Weights of a small mixture-of-experts language model, trained from scratch on English Wikipedia.
Experts: 20 experts in each of 14 layers, 160 SwiGLU neurons an expert, 2 picks a token.
Below are experts of layer 5 (counted from 0) of a mixture-of-experts language model. Rows are named router (the router's row for the expert), down (a neuron's output weights, with its number) and show model dimensions 256-319. Each number is 500 + 50 x the weight over its row's rms, rounded and kept within 0 to 999. Numbers have three digits each.
Before each expert's rows: a language model's description of what the expert responds to. This comes from a sample of Wikipedia text that the model never trained on.

# expert 10
Clause-opening function words. Words starting a clause or list item after a comma, "and" or table bar, especially "that", also "or", "same", "+8".
router:390473564483541534419503490468489457455547518508488510537563526566520600439451557455581439523430520517527477452567586533554514530542525535495615477571588602497422458400494473501498477538461591
down0:595470450496487436455503476462549488447588631556461557508400496475561518471485562464518546460503488474445557529420429532505581535453510613522430460448539529537520522488417496536460500520424502
down1:504497522518422461460464488579493418441535545574421537503569460467494526492426437454623572508479552566587488489505508457548426473500462510520462505531444485477488506551512502570481504583533411
down2:403529470529461499402394594477481506502454513559515545499589471518472570406538509560534483541454444531493394479484486498587515555502479573509479429494455493524528471510540462514533478589465461
down3:523549472393564443497500553506429518538494495460479586499580484576445485533504460440541569497512526531478465556539615481479456472428548526497426492409433469423567505556495461544489505521452609
down4:488547489469411559538547505426504492516499439533415390475510560452402454569407480577559560466487572465524438475544636440528484535433521553508431440512492584476492488553537529556462386458400562
down5:519548376436595467565474630462495447447468476556501486552449601484578517465491448464522429436552549585475493462513530493446537528474525477468520599505505605495481568479538503519452591504533488
down6:486478492474570482487504447515467590519475493472565495455454381511490556469531577452497515576409531584545537490473459538547493486448583565540459512395521539664540506549501533457498453567417378
down7:527421533522436521497444457511474584451487533546473448427496572538473562561545494537521488538490456522513482507482525507554521512503452420524447501569555525488558581522579513565480517401461587
down8:465468461461496468541441526525485431472442540539486506568568586540541476474564489502550455515568517527430548506478482416448490463513528491409518423522506489596505560424484568412470561516581531
down9:480438584444495504559537502510443579552488485503443451415580450433541471466457506616530476512468535455528512474465485487442599541481532504428530514498525570501491492461660586527423499484593476
down10:438515456511548562373456575473456505406532493415537566507481503533512552587522491428511509539502428456364382496449443578517450606481490562466537487412494454505530504439451363561482477557487470
down11:494544385442410531592396549459566511472594450410466505395516602505538434482525555523523468516559568495573459575534524457510409435415561468378446445518530503563459458467512535471450448551497542
down12:534598560462579542468553490447503545470470522443504493484505480505476509487470550489395536484544578508418559405587524477542467461495605495617470510507529492546482549530478385556534453363364508
down13:571521527410384494579413455617491582494495488465530568473543501540588521601460470477449511419489471515497503516507474513502554473529519578499473500561497530566474527505510580503539493406509545
down14:531589422451511474498545583515478575363462458483499523527457558547466510488515590583533531507569446592419514547549445504434395503548556451541474473514528365374435585494547496509457518484520515
down15:550528604481475469543491504452495498479520465474510479543600556552508463403413525386485538371503479517620574444521538476427516464550496489466487503592523446497548470436473488426534504541573481
down16:534521551492504522553520448488446549538494454566368468495491434464524491435503539558524544607484529481455474449489529539482481485505442410515473468468549557523494539420459466488456518461522475
down17:532544505483567478458548455503576460524485514503477448535539591562441510528543498488552513503559515527497489629512399393442503470481520480475504392520538515484457420435565530451444541441435427
down18:421422507575519505522502549574545528557533524512505496540533618442469584580551554572543608486468415429434480554423460418527497545490536531455433566563478477488525482544453446506496487518561417
down19:403551499471321586507545443561449528519570516524607542429571506425506534571513562554602461525486534467468540538461459543480470525510539594512523562528439559555545531482529538487458451533431450
down20:504519505570544435542410463463579539450456497478511467545495472519443473543498486448497620498439528570574445405521411506426545548480487436495510490499551453402524478564452425458532528597438566
down21:517459506513435554418544486547470593573592451545452557556491477545588498494506351636497511489516482516522514527503430591482553456526453564577418524467556553543348521438375502586430554409471476
down22:452457511538499553486484475467420499494591478470504473530469417511390500432513521468472555500498623533558555397446573453481540510475468362535563536566463411374486451613549595464448498419529500
down23:541428474547407587591428523498465516535554500614584424393506440506422548491484457474524552492426468412459487538369591533558516500559500616516512582493474495484453417585597489521534483380372428
down24:485498501515505482564469479463486444486503498504551556470515576518463455438494511466518490526464531454561488551581580483504511489529440470394549483487496515516399534578467447402459469513465576
down25:459528512546541396440578552489448508435422513471430578604470523601431537536602506479494562544503489565457477585459456554551572508556571545475480572508453447556506624530442486456532480579408515
down26:393544551483540543447485405447503531474558500487446539477452508497524553585557523525453488560519532528498488516566474566496451590535478495507486448463457482531563447475438376545444497630559545
down27:463432492422479547445496562433501507466473419530514480427439515486519539511534565495537453429510621493488474502494479536506468446481469525471557553494481393499436465442489622562488513485513511
down28:541416533461466506552483494516496464561419525510475435446538423631488472437514547457447450478571504567455476473494500465547470489455500499403594530414551459422532600493539503548486468516522520
down29:499488440468532470438487501532514549488516472488554551509609552518591479476539561529506474554432576460445479513406554633447485527530497555549512497411534508450534549470511417463490465573494486
down30:492615619487600415554447556439463462552469569489446454506471565537481473464514408529516524497587433472573544487541467497538507525575524397482555512480570482508447437525457467502487530430469457
down31:509478475471566411554517530542482520475635499481478579576506498582479486501571481466567469504441494535549540452515492406442511430562485522536574517512535533549507443458445468438604533523432503
down32:633497504514548490572563421578475444559489495529527405490400505464491486543456564486469469433366495514539493459481517481481559525460504465477494538501471542563567533487436593450512512472557454
down33:490449486544553530453397459467431389468429527614554547517468447470595465562457469503527405460459479542488523492604564597590490514448502461438454473469447508623535547506440403488513475573546515
down34:492548542514453504479585520401470387436512471479476497501552574463549500480453532400478446477582559472482511496503545423564469403505415514498539514476576540485451549465495576531480527405428548
down35:543471596460514455454480501427529610483606564547499440552484516452535576474525434469441488494492472526498472525479415537502471546488487402468428518499511453443446469556433460503542496469575498
down36:431490563501526501473516485624503461454487426572543520402487519452478446375517512498492513516425399388539493510484430446451554608557443541442455514527473460475401522491511432551491555454575480
down37:585562403522476434517541498485457491579543473479597457533483508486558445483408484519458562476532547538531495448464405401505548498507442483524448509506481462440563491466453480507478471446527491
down38:500558428485509444549556464489449431485548475494531541550398539577559524590501496491552570451518529559529510541452509513536457501508534588504544492451543501650475541542551444456372486503563539
down39:539499511561513389521525470528533464424527481463530488564382551503508450483436517471483544499496545478459509412502498494521415467478555513532590532535511391507619509449544468553543506481525513
down40:470554444542514504488461380497501428477396576465505502460506486483524501587520510590489525506471473517418593464432497458535495549510556422503532425464562487507472486495517494453508559494596594
down41:506459385561399471430505529488543501591505448483527465424491554493461525635504492551491506509530502505460487531438430522501552511489450478465444486509468396577442479443483562500490501495522494
down42:489422545440405497478584443545477572553485478595494387512417624536445543519423518593487528485405424600440491505520378492584471517496595508615523471557609532438408436488460578540450534483574528
down43:461528549494462498490527499427596562412472558558485489488568497490410555498490556537447526499434477504497519546628397501504470447475649543464528468478545374574452533476555462544481527569501574
down44:432550548531499511514551480492435470437513434560515517568511415502424517477455532429481484544557481506435515523515504459506396440560546508511493547507444449445471548501468489508508530499453482
down45:473563502486525555459581518416571547588520446465475480511520444529461427548520593469481442461478519598489494510456481484464521524457616550524513487579479443477543462595571480562435367496447500
down46:562432462471545620537552509447470487560502507401476440585524484561541474434459541387516541535551595462500451459480516484444521507557410458492500494485491476437567554467468535397516555504519520
down47:469509549521496595546497513460522373595526510530493369476482548457438484486426428485514490468512475502457529546494527449532431514572502487542454422509518504503571487518588550562521538473434501
down48:484582550435487538558531529505459495490498471511589547491531502585459570554483580416456540461433447520481492513506510517514410486480587526509492470532524442532536447585528435439503496533508507
down49:445450519503554399558551453521405562546544490511532498421475510515471570606542537573568371534483597494571577568547456487447493483430504446542496380556441510617518473519438482458435558495403490
down50:465437490400559413531484511421474451538427412514443463426413442505605464555466548467453473534545517520568501476510380444517449479514441409526467536475601486491592471394512460468472481605529513
down51:523560503545475481456510557544531509470513547499560480534516496473528521489501489509610508435527574500544449549457480501479562495458414468381514458563464516493453484617559526478469472497523525
down52:573492475477509561551503554469484456565459462353431520451534449501518433574522526553475461460469500512501569541386543480399403485510469477550538515433436475488533621587469508480504638508513538
down53:460503541536471442601497421449432439532488462490572567467537496568471471443442548454439522493516497511553498512494487430436524541480543448586551462524507439562517557477515446638525457497491471
down54:528483519512439561499552555525491505502435459454510500445519559521454560433402463493479466449551444497593429422509568521553505447512588411470529573548473521522513405502473442515507428538441579
down55:526525448465560504540500498454447466497520538610467505507504604482482491547499502615491537562466560584514557513555522557554509458471500560568551411443479535567531457481465485555558618439527486
down56:540531494561535590551483548581471506497476420507482525406507495548531494535552551513541525641440470438482555535469517455459496546556495488397490414456591459541573475503516493424484643552427423
down57:524483557553568492506605555549514532483463472563502494525516594453403507567453476597432522494465457506440570630512545390481466462476495413575446504434512450504535540478452417544536512459440534
down58:500525541462484584422446568530518595491455477433454517523504544558519412463506491567447541473504498516490471631484443515435491466551476440537413385485606443444492527469459559500502577430468542
down59:517570579563577492474534525558438422422512489518557571530497528360490477367505484521470481472424486497498453491452457331439386476469475519506531484489442462461458520646440470499462461458452479
down60:584535523477562512482467509523365511500452590535537476533442491509495568450459510492429555486472456435494531504600518482481564482552439492392463425570502492499503554378529463521581531519532589
down61:444412515429458502547449472523521552502553508364446471526494489539574591490503568552510478463477461514476485439344512508567559472488475537404506536482451560522505537532510585438513543539442373
down62:528461486472488434434516526394483443526460488489608484534556503528520496469459528479566517530461509571553513474449565568509477461436512541436521456534503476560533466533432518531482519454469538
down63:559577459538529504461503438498504490547470487448521370446506545467559461393515493444531515350509502559553501437423460575452527496505521501548473488635536492433516420463483516467469470457560543
down64:584594513559554484457457502461446454560451506501496512497486472378498453499530434516459490534525462459488496496570445493560485508397419458481464520539476457506534517512504417489673541585458527
down65:444510473538529510493459489421496479538535554462438410471463424540575455583501474521530510488518509561510550442443526499466479542523469563560472458388579537571613534427485439523499561593578519
down66:349504506529572531577437548486597472391585464429458476510517508447469573531504540538488493481421524501533590570476505473515505487464520512506575470441517520521528460539488540443449502529470498

# expert 0
Name-initial pieces. First piece of a proper name, often a given name after a comma, "by" or "of", such as Al, John, La.
router:277510487479501468550396484590578454559542459524542577498473526500429507493447543472492528589458525551491453556426542533447543539417585466477587483513431499575517498421545482430474512548491450
down0:551518445417416550424569481531490468551478510506440462452484544435539558557484481571531538430477582518512509445387496559487484390443468458531483417513519588439470542494590550505577443470402509
down1:516503598471531514422525441541479532458465635484526562504518429485479539490516450586465542541473420461549538520543530538452481536594534474440394478504639504493488583576444510467592553490516516
down2:489509527555606515561519427477510472511515476538564562441494514468531506629453494583512505545442480557456507527537542470636465484461464537473482548490548439471479564472563507461555508498555498
down3:454468426526537448414499491495483524504516521524472466469540443426500588556597433570591423561470591514404503447484550518499521525557499519463575512454494429507540453467533454444619514447480580
down4:518460480526511483530578385585504503416516643528560599467553498462510466498553526559494413447461425572507514467546429445457497530467533548541492503506545563572549534531464522516515464416426529
down5:546508397458531520501600512455533486537533576475436482441584481462626478499517409535488528472485405569482505542433489603482518421479461534521509563488558458415432419429603484513495509421481444
down6:488516472524441502504517553522512396619424421452497534488506517611476534501461583425551502436461442473533432531588485539415467524535534544490532535461447457447486488521611531472534542630510540
down7:485552452529501518550499367473586458619526654417513539453447478557523502481558501525413489509456486487477479416485404483514491572429589529517514458431516567425548486483492530548508415428494455
down8:405455387465559596437606540448610495523474534464499503520535509499497508424459503515393497431385552562401452451540559520586460513436521489576492529503517482496477498526558533511456541416433565
down9:497488478459462454456465534510431506464480466442460461479611480523532598493455544466528578554446524467428492557485460474528517500470460555467621544515428435488471431426568540522475527454463491
down10:439596469600463519511391544510514404531607536521496417488418512527503574573506496517573504422551521488435573564458462522537458577415551505501558443455465462585486388404548568576575445505378464
down11:413461496529574540448468451502508523549519470539403528484501566420548501510465503468501537472563499533493539472534516463471516473523483494493478482589556563515549394400501548446446479508431510
down12:626462506530484497409516454477528470530500435508551559570482548568532539514513579495469558512507475496410604581524564569484532484493411492485582461562525475491453465447378408463498483535499502
down13:510417492470569513498548481529415561394505572497553538501536541449538495494475497513510428520501522457471448552600484520465498532575437470507498458493478476539437599480425484511524517520494458
down14:532483525515435555462486600494552505517484483476488479579488494540540582585447477563482492579533536490521545387537516567520519475504484535429558533508632461561537508413500504465553439571515582
down15:585559539541451505549500510458479538572462525575450585556545442495450545374441485494531400547607529478493490456584501436441534507524564424549475421498444507472444484642433480486455460440516470
down16:535492526528518490545474616507403501507472582509467447408455530584455390423434462479451541512560484449549431418522430569467489563523480530469448422537510508498468477453507536552449469441397488
down17:543431561574515526401573421530514539583492474477586471484550515505530559479464538426419476515480528545545418481590452518537582485500375563637538598496484477469574553467605433472584569492567470
down18:541517573519473509484506503435491448545500503476482467469463486436522495554483544475634429497457491489590576495529459518449452562536507482525527597505530455505387424509478406490573547625444583
down19:469423528489503563447518503526476553468558484514504523468523468542418501474443513583460449588385424580504506530449454449493506374565466477511387524493555551510415547481492433545548530405509492
down20:602516483511536559459573454488403571463540486493441450501510523475567422416447469656521473566502500466492566469467498457455484482609405576493461555524523510484520589537488465594563478446470530
down21:548559540416542471525557471434402475497424553477462578451442472435532391478631523512487561410530524496513393504544478568456439514444515611484530458540482508505501552468453603567513394489406479
down22:555489480491474443515516415529493463444431529412558477526511493489484506447441495524478512466468494487450439539626504553550482544540492508497446539615488505324548486483553539546529467527449572
down23:536542475534554497500501506627470547456462498557582506486551486494432531537568429510463535531487518546498567418471536497518490409504479491421617446575508496526500505545491576440528559577463444
down24:547535522454453561510559422475449522468548482527513488451596555463573439467476537558430525597458529575484555550512379426528434499451498433483506488472484532512467526422477501497447520482504505
down25:494439509467511560493514526465452439525500563467478423407543470487516611506539575443497526514495566414471475438498601427490578494528468577502509520496464577473511515444624478506490459446474538
down26:529442515461500508515522474522483505524490472539490486476621517598518496482521478522538580403568372458485545536454494429404571529543472504503540502511489497537531530562393464505486580463483487
down27:453580434478548501534485484532504491573449610448440429442515445515564546525506360516558492540411467533510502454411525522444523559471451604464470498398513462611603500419588511459494493464454471
down28:521490541584465435538529582459581504465502482509532495492529535521533521423439460468471531498615479540515587504595475547538515451395536508440516462480561509488509488465457481468425545523540502
down29:514573456428602471548466528611471500408552552574500464544571484442434513425427524478483556432444472372534408508559489511510521452497500486523531439611532433469526479523456430585417543462494529
down30:504450538432491506472556570506439601524412476517595522457557512429447482453494483499473390584523521478480459495486458446492506426558430486505469470519411486490484515592475491437536529484570463
down31:487522449499521546520531457477522497526610571382449590556506476570481356517517517617547457491513505436589473390511598498481449516494480543425576470560477460506437540498498525499473476461535447
down32:449482552429513453464451454563453567495535454541378458499461448502450548516525495536577503450431527551560579467430565451413484462491481461432566560529504628478474518536559432476479508560488503
down33:490438542492489490472554460574512518458422444554502505505469485551511573563465562467506481499438390573476556509532405453449411512585507520562646404468455662523551432511508444590419461503568525
down34:437530528506478500386476581548467444479515489457586500597472558535551588474556495445484530525544503472599446517513440493504499500478507458499434459423454598681438621576477576476510610371447538
down35:536472533498593504430474542460452439498542522516463531445431513529419534555486471534618462469516552395482534554581568418553467407470494478559391465486554553462456529485484460471509488506539561
down36:503527544420425496429481419530430500460538415504416475521577538460476548524408567467482390491471499442563492594520509444468583507618408513561558558582471580516486506444502401530553477608486490
down37:522439461436468559514476509409493495480492502497500439449559396566495538490521456470593538442531560530469429527491489421461603428428448365582497557525531408425442524516516470380457526478446516
down38:514509471535544523448496523471457491450454505482494594547605552524487399437481493565445482493387616478590503432471534531525605385459444504460588533430496479495551494576493469441461468455530459
down39:452546560434426480505450558447499516456468488568522518531539489495450513555444573456467539504507518433494551570500461402463488424500424500617582501545531475468544529469501520413529561525437492
down40:526485451506494502498419487492488534463483468474533516501548440584511433478485495469588525512594528425382512526465504551416513548484433520553493393567540531478508544564432456452450491543541528
down41:489504541547474542451479595569583477480478538500517430468489538441493521452446510449483543387547466491448530393416487438446500445470562436460496445552496503510594493475538519500473511497477514
down42:480475527517483493512478507460427520517462548481550403396569535534506533507438484470513486499478406394466547604589494514495460479507475477598386604402540508566486473542588504499512535526395470
down43:566540515591437484467594486432480542554462468503602437465538530452489492446558485508498497532457430411500465452521548493421486516452492461459412450479482514478497469390499614460510546489598477
down44:483422504530439576381486452454472414593524473417506487514516510566584512497429538566532455446464476539540481517521484481488512530521484437471508564510494550500426549444470488458488522490504567
down45:516497504541412511397480479511498450550547491431520442464528537522576620516532502498542515540463476440456503459577460527540504478491495521575641519482537531450575447501491436544517537516458600
down46:527434488566458598506518493464493437505538463542486509491595574510502605506439523586486573499478424528495564555475486513397490495483409444504510424556467534558459526482544524543416476492423508
down47:544568568538499488488450564457447566537485569520604523471500435476503477484493455463415507481578549559533519469527539528538423516522511473459355461457503463504503466525453510520636530530465541
down48:518460442450474503502557485494480514526471472405494424554532490512525494405492470494477426453510482486539439444520569427466555517464571490629408550531538512379454479648549526622470466441568485
down49:475495461507573556525550531498529522530527563466480481515537538514488471480529400509546557431416422445485554487501479610458457429452538504453457551507620462487410494545594500471477542401508492
down50:512547523516568488458460449518551493529498526380418451502523545562613498463612557502585491487511570434462525456529485453486515466507501536453534433518534563436386522438509537420505468544512559
down51:515469488445472625524424399467479515466562448435508451452564467454485546496499485425533542624456526509543569458451549489578555450469460449486531548427476565447476456448558584495538484513477483
down52:513511517504484460493466445521613416631556494557483558561423564493517502501469556464551528514471533497499533572438485462517493441483541418388523531398592451545448531479445474484546460560425517
down53:436518554487626476500358499564557526494457452502459570442434510505426568571440553486493455492585500519486541555516449546500411486509550581544521459478478566508509377514473412572497508637615475
down54:518444607490528466519450384522467540426577466479538548534430509474462508461526504512555523562540500523545465510460476600487553619481515517457520526458406530583441458487534475535588495482471463
down55:474459553498539530494528447539491488478474558508464494512509450393468524468575464521465464502520490455584501544536604544527436494442434487462457523416580469521490447545502477475523507474486539
down56:519577529506496494410453520460559458479570486477552555547504508488582498539505494442510493456482442535480501551451461548477478447535526471404565519444540574554461490537473574481509419570494519
down57:475456499578485503457485502461506504436523415455468511507559514506523610423455540477408469495460492536552479488581483473457575531487488438472525636497459520593571582478513521568546484552396510
down58:413490525511496538499575562551556433493610524470455544598502486563448525538485467575432417552462467568515493492432500453514561536511437502459449507516419630484512522563538559509452461456502421
down59:496427521476508464480520510493470368434516404453474470442476507561493536496495501490410460569505434564482503530582439519525470551559493510566493465455462519519580547452451549520429560493403542
down60:479463483449463500532566556465485580508586480536421513511520478507503485541469530537513537552481505481493612574538456450447463481564484500381498475464574516552450481566501481471495464474445466
down61:440592465534582547565466458513498389451399503446439537532476505495471639628479578461449403413406558475506481547486457523470471547413543502449484461475527503540445541549504452471507536569440482
down62:491550415517470471524492478499596439522457557420504526512538491587495530608481500398558487456486495625480524492464502472474483535502473587573494528511521473592566513493522491545432449467516508
down63:489445591469534529574443477472502436516470535520460467417588512493502533508560501490516446415529476457514465554502454478470514549512402443535538426578483496468487514482397460527449494483502501
down64:466484495579475521505535504571552471454447489477435408435536453495454491473473486452410442560508474520553465396566584499452480505548449530507485512426492529435636568441577516516571501489480425
down65:510484512486498526517474439510565438461523523500515492488514442495497477464556492562539539473499422561533418492391442534484632516477463400488525543525485565481505498460582589557453489404491437
down66:437519489598563538527531497439525571577517462526467561505417397506495566479528508515473358575452513554525480567428523484522450490503462574523449565512502516465518576536611446440463556569463533

# expert 18
Table cells and numbers. Single numbers, spaces, dashes and quotes at the start of table cells or list items, such as 9, 1952, "-".
router:409483599485414569567515552525469557546475431529512522497510422447538499503454483402500484463407500570561467515511463477475606472519465484552503567436536510503548508447505494385471462541568582
down0:487518605454468525398424464517483447584451459478481592579493507480551590472525454511583412554503529484454522481529555545464571570495436435571422470561441513485566537475522465467459475455461566
down1:412475399531542498585502431463508488502481456474464481452494493485505521515513488476480460515534579545467449444520468468488548521542532504472511512495501537563545495473448411536509477679552551
down2:549503495478450572548427493494500471486479339536513528486563485530521555610447527516459534483595582578430545458512447403589529442498400444583454523389489418485456464474508522328420578473558447
down3:468451499495449506375429578421444561504516486576478542459574446464544472576567482571537437512488485492525576513586587533520481478459541499551515561529503667524506414369489535421527508500561508
down4:493506506472554434421504516439502568517496398513509534458552387519406506528529545470510475492517497467425454505543487380475469506462471485464543522530508482489480511459510528446579470546438501
down5:478503495418523475419531500551466533587456594513497424445584507574444470563440537578494464449498504488510514542430587535558477510532472532493451472490518516422485404533542528472433535510503477
down6:430508495562446533488547453525579563507419458486550553540514569492508515554492551539519399486604407575476490497488402509550424425553567573517482491464545441469508478542480492505478550440482385
down7:462459536470544451404444485491507490529537341505447571529552536431469495524494502450510514447509399516469442493498519586514488518506482476539556496495561532511507500467478463498480503611450614
down8:497515453516508522616565422601366516493425453467541483504406577606511409546478590553458594525507454495433564459533423487472456478559555506427354508585506513553511511597507517565488573462484543
down9:498471466482435530484399577453420528474521484490552540594544582496483510461545553493443482593427456573542560515470477553513467381493518539453472509502482622500497582423442526446511346470464517
down10:362521444466546488568603464539568488494522561461464455477458505558513554537522498531534463454456492551505539555397499508456555489454563547457585503503515538530554553518511532484470492487503478
down11:535524487521598479472444565478405534520477540466459468570550492504482516466556465485512485485488585454529535441492430498511561449510449522616502428488488554488587506537531591465510445517448563
down12:499424496477497448428497554618521518444557474661590553494482506462415533569489577554570450551581465446452515578525433527495559502538575530539523375467507550558329412549472525422464490525454407
down13:473522521488522491552579488531519524472498520511531369386547638500520593455582478496543476432489516464517540509387494532542419570475580527499509523533540516545523613518509492497490460464367486
down14:466486473454514553507494524529545564436542476435489489502455419552489543480503498513575496518490433549499491567556488505519404570492537466540374511516519552506552465480566421519464555531590487
down15:527465503471424445535544455611589494493565521448589521442463454497432470523562536610544438506506463537506483525485440516459472573557555549483491506554401453478371483512493396456475526527476442
down16:453423577439505465484569452479500535478483490540495479405521425388465549636462491496596492513531544494450501463448626542505429553540435521568444519502437518496444514461586531581565492519548509
down17:501531420495568450526579541455494509526504567507488541487545491533517557447595472475501499455445490473562484467672547494454527573559486478446565435554468507505557491586471561539560440498575483
down18:542481507455388445529533438622602515469565534443556486411473534528446507452550470539530512463463466551537542479565462455472503502464570554443515537533442461584393495486444378477567502543452512
down19:515568535510411489494567481560533499435449495528522478421527559516531441530547497552475490483531487500537508540481432478460454513514505488490481501488407478540600587503463565469479502486383523
down20:429503528549444533472478406521636491457559498532464545462543519571414596481488502533479396455480446498367478538483516550578491577668436448525447589563594598521485498526527475528434495516587445
down21:475464516557437431504526506483506465497474390444566550429527463402577502457527521466509473513572430532441437503458502589490557525513457548473468514506474608486574509555427478444545560482531590
down22:532549461485415540537429558482509483419492517562460630442534434426494511450597425480550500479556511605516397507425451489515529499379516556543486512441412513505492569538473461513539501587508496
down23:555554503485453518562468519498452523446511464493461426551382551411445460495529560471610579470516445493493547476423485527545442560486567549526440471500547463473506526469489582513491441543570506
down24:495473490502536478486552518546492525503524431515638487556510514650498493554399531564478444532501457476490470476512441416562522484520519491442363564437486474520476451545476599498442591535471483
down25:533519544521480510559497446529464452534484492531480485467519479488487549492527488464528474500415547474546513459472476517443519498504426524516491537493454527522532489536535481382571476349457550
down26:401552334528519516457501626537526580497495471485477430524476598502424484574492506456463540445576558491473497468465491573515475514487516440520499457465491580507564420511492553427497545560469458
down27:509514510518557568494532490520472445545568475452599464536462548430487501490511475419411513561536502494504533480547488507502500391455489494487479491491507534575505532562482504455406418478460509
down28:422495528500552494530456463491575488461494413559436610487456530544490536456570447539474553513414476438424517488445452438481496588484462589466494486458485568525526498490583481441474544520477541
down29:527524543497596478460496506543530444401540577529540460547390535505539508516418472503575488590597481505502532487530560481481415486520429567472476462517488475511510431532474485527441488519460431
down30:530478465545515413538474515508448501481537473520477518496528453467502445570470566545553424576529529529527548476523503563498553496464433581536570506457509467563541512454469456521521461460515478
down31:597495537538486544552577503546510521524512396659579466527463456553512500617443582506476494466501505505440579528456464536511555500454494541471499516401504432457536511417510535579499427321466519
down32:494565605495615499526580500435540455542452605485496504356581390574491486502486518553482533496406603491497578585531537530504482489567467510465473642457446451553449512484498588526572456410554488
down33:452559496480585522473583502514507517524448412532495523426512516528461507525448565607508569492555572516522567536469381476487513492415497407598481488453524521527432521476527592574431413531431482
down34:536459514472539502504536512447510532569570491482555400516487513537486426504464493495540452449536548509482472488482533512458538489497498571551542486563506655504595468425507539459458470490501494
down35:377530455476522528478464428477469462548516354509335499467495520432522472523548509571627465420469527504550552515455524559495587451528491438532476608475553545518563537422466518463411490541435618
down36:586538598533410505466489560462465498451446563504549475506514539481603520579491484511504469464482518438519476508501482518432462490412509508338427458492440535525451500464441495540537458506436594
down37:501466506461474439432528492521545574490486544538477560516513524510552543450443483493507601513470591457479521468485347526496543450466425410584400530527521478579479587552519491561460474556569520
down38:450548480507476497508500397454495588549489516461469458463619453471482531532443524504477429482506585539510437547459436515573584504414452503476453521510448483506498544550474553438462549458650515
down39:527517468540577501581465613445515552519437523429513511513615421449371547569548495391505543514446549480489494488556571481503505597437459444551492502500555540491525499565480478453566491452514501
down40:436457462589462585551530544524557545486488441549390442473470497496393482502511518438568515507524384482480469539552586583487583576594505495516639399488547522517455557532498523519497516566500465
down41:478514487471563439547457574534473499396510534568484474519434517528463531523501474558549449506463555531596557491475557410544576509494466555503487484473520481514548519539572499503506504587535586
down42:656453491583453466516539547522463504582535503463571459432529426487520488505454619509465473495472544494513461473572552539484375424458518448435554402481502474432527505468443459544499404444390449
down43:478520548518536579462534466520530508669451449477552519570677541468421574489452554549501385498548550584500528451529427481514471472513544479537473569453551517435498480435484563485459540499481464
down44:447515448487493445483452461599559468476485376521507509595493465597530453564510538510533593466479476564533444578581469488451536531498466477532559529460603491500480545557483393500520507610472612
down45:468435464464482539441470383432532489473453502551555569560495534565627534473445462589546541505507505602494456439542401589468605537470468471485457555482521542561569563544464565465510420531496482
down46:459430453512506474469513513477559616466574633495565479464608535448463579524529540461516413489521496597462631468462519480511475510548542558544510516530417468515545462459423469550434582506495542
down47:511449397447358530486505464502479516567465517475515513566500499524565380566512498499467478577436484541441570437514528515524557422495487486563591508507505470523523509560439546479437458561568516
down48:448557498493517494465567445472446540537463470538560533499602506429389491503424475626537555641475519380530474431503459450566509523500475569472464424436529501565523547501538576518562537474491430
down49:412388559518471491558490592554514546426466575565563523498441587488475481424481515486500594571483477445505531553561461463516402563518516441473526515514487458485449453568486537546454527572511432
down50:510538430496528465497560519482535541557448554540556514593587561548377565421441565438493533577583562522404514576543527510516572468434475595565390473470485581574395496502503571501576440435523475
down51:439487517424483517532488488488518491529412525550503488484379542549579499489537402504502598443513467517533541445519393536503499565484503483556403516526526532504548582580496529483391515517610595
down52:404535440517501485451483509513505449491556470564394454535496498543549462526518593525419525471523440456535509445507464467511502522482559540479581518484555464509495536564446492569467506462547530
down53:544551439470459545434401462551483607457444564584374510574509493502567514516531485444560583520425607482468565499411337550498430404598518563558558540546485558619499516435549564469518512573451555
down54:476485510470559460535508519453435579506539495507597528473460508457476415462519499465414540521470630520574495489572502475540522526491539528484492436614511471671440529584567519563480404534494576
down55:537516525522550472421536481556471409548432461557425483463546470488520553453428497519567501467507492424531496515451447608545449443496499615550524516508436493484443489386418652514501516538479460
down56:579496446447506548539514509500504512555429445409613492481552491505575477532510499552532441498519412493539469532518449547395484597461497442397502441546465497530504493521510534449522442516655534
down57:581487504450505453496502494546518480539542547440438556576485522557442533600453535524557437568458492542458582385511534505536411445489536398516533493513540414493518532532427506484514386547507481
down58:469621419484441522480518516431483505499468511523526450517484462466506416430522521470633538387517504579595532441383493496399494521456502421499479482547510506448526487583486489474541493576568483
down59:519447517577430480435515514477459539465410531541613524494479547458512553598505573501438548546507467483542499524471459462520480515441570460420344443464605437439450467499500479513609535526413542
down60:528521515516532500430467434468539509516433503471550517433555541471473480510489501419443416461510548480420502445579581463539528491485537464441484422471583583588567503466493548512570472438422548
down61:547533502453503466506423567468502516484435476492460501450548485428420468481510492361521581515482613505486446482526551490458514548503440466566429563543466512458552469565502484477531527597535544
down62:554454501535540546456424505426385537519504555475547505494518555450534447383487491481461515520500522531555516389499464491515575515464435541525491433544524559584477563528484570407477440459521524
down63:516539453569478559486575555464513524581450509510530450553486461480490470497581549570492542489519462467500441460502486451489511542552486487498528511459458548391442699459459511497442467488458513
down64:383466453462473424507481464506517464446467509569483514544445546454504540616522455532411488503486453462539500653468461450521417388473454512520525498420473528567567451498476455507482500405464536
down65:494546505500512498437510466531500454512518535537440495455465590533484495539485439523516465484414501517521493582520561570542477558533501509483531575538432554544587483553542492448475478521423509
down66:464462477383576502445584519440501445484532458485550482533578491390532561518527445465469508489535606510483436444540408499517484501492522511514483479501475444618497544491455588421556418549521515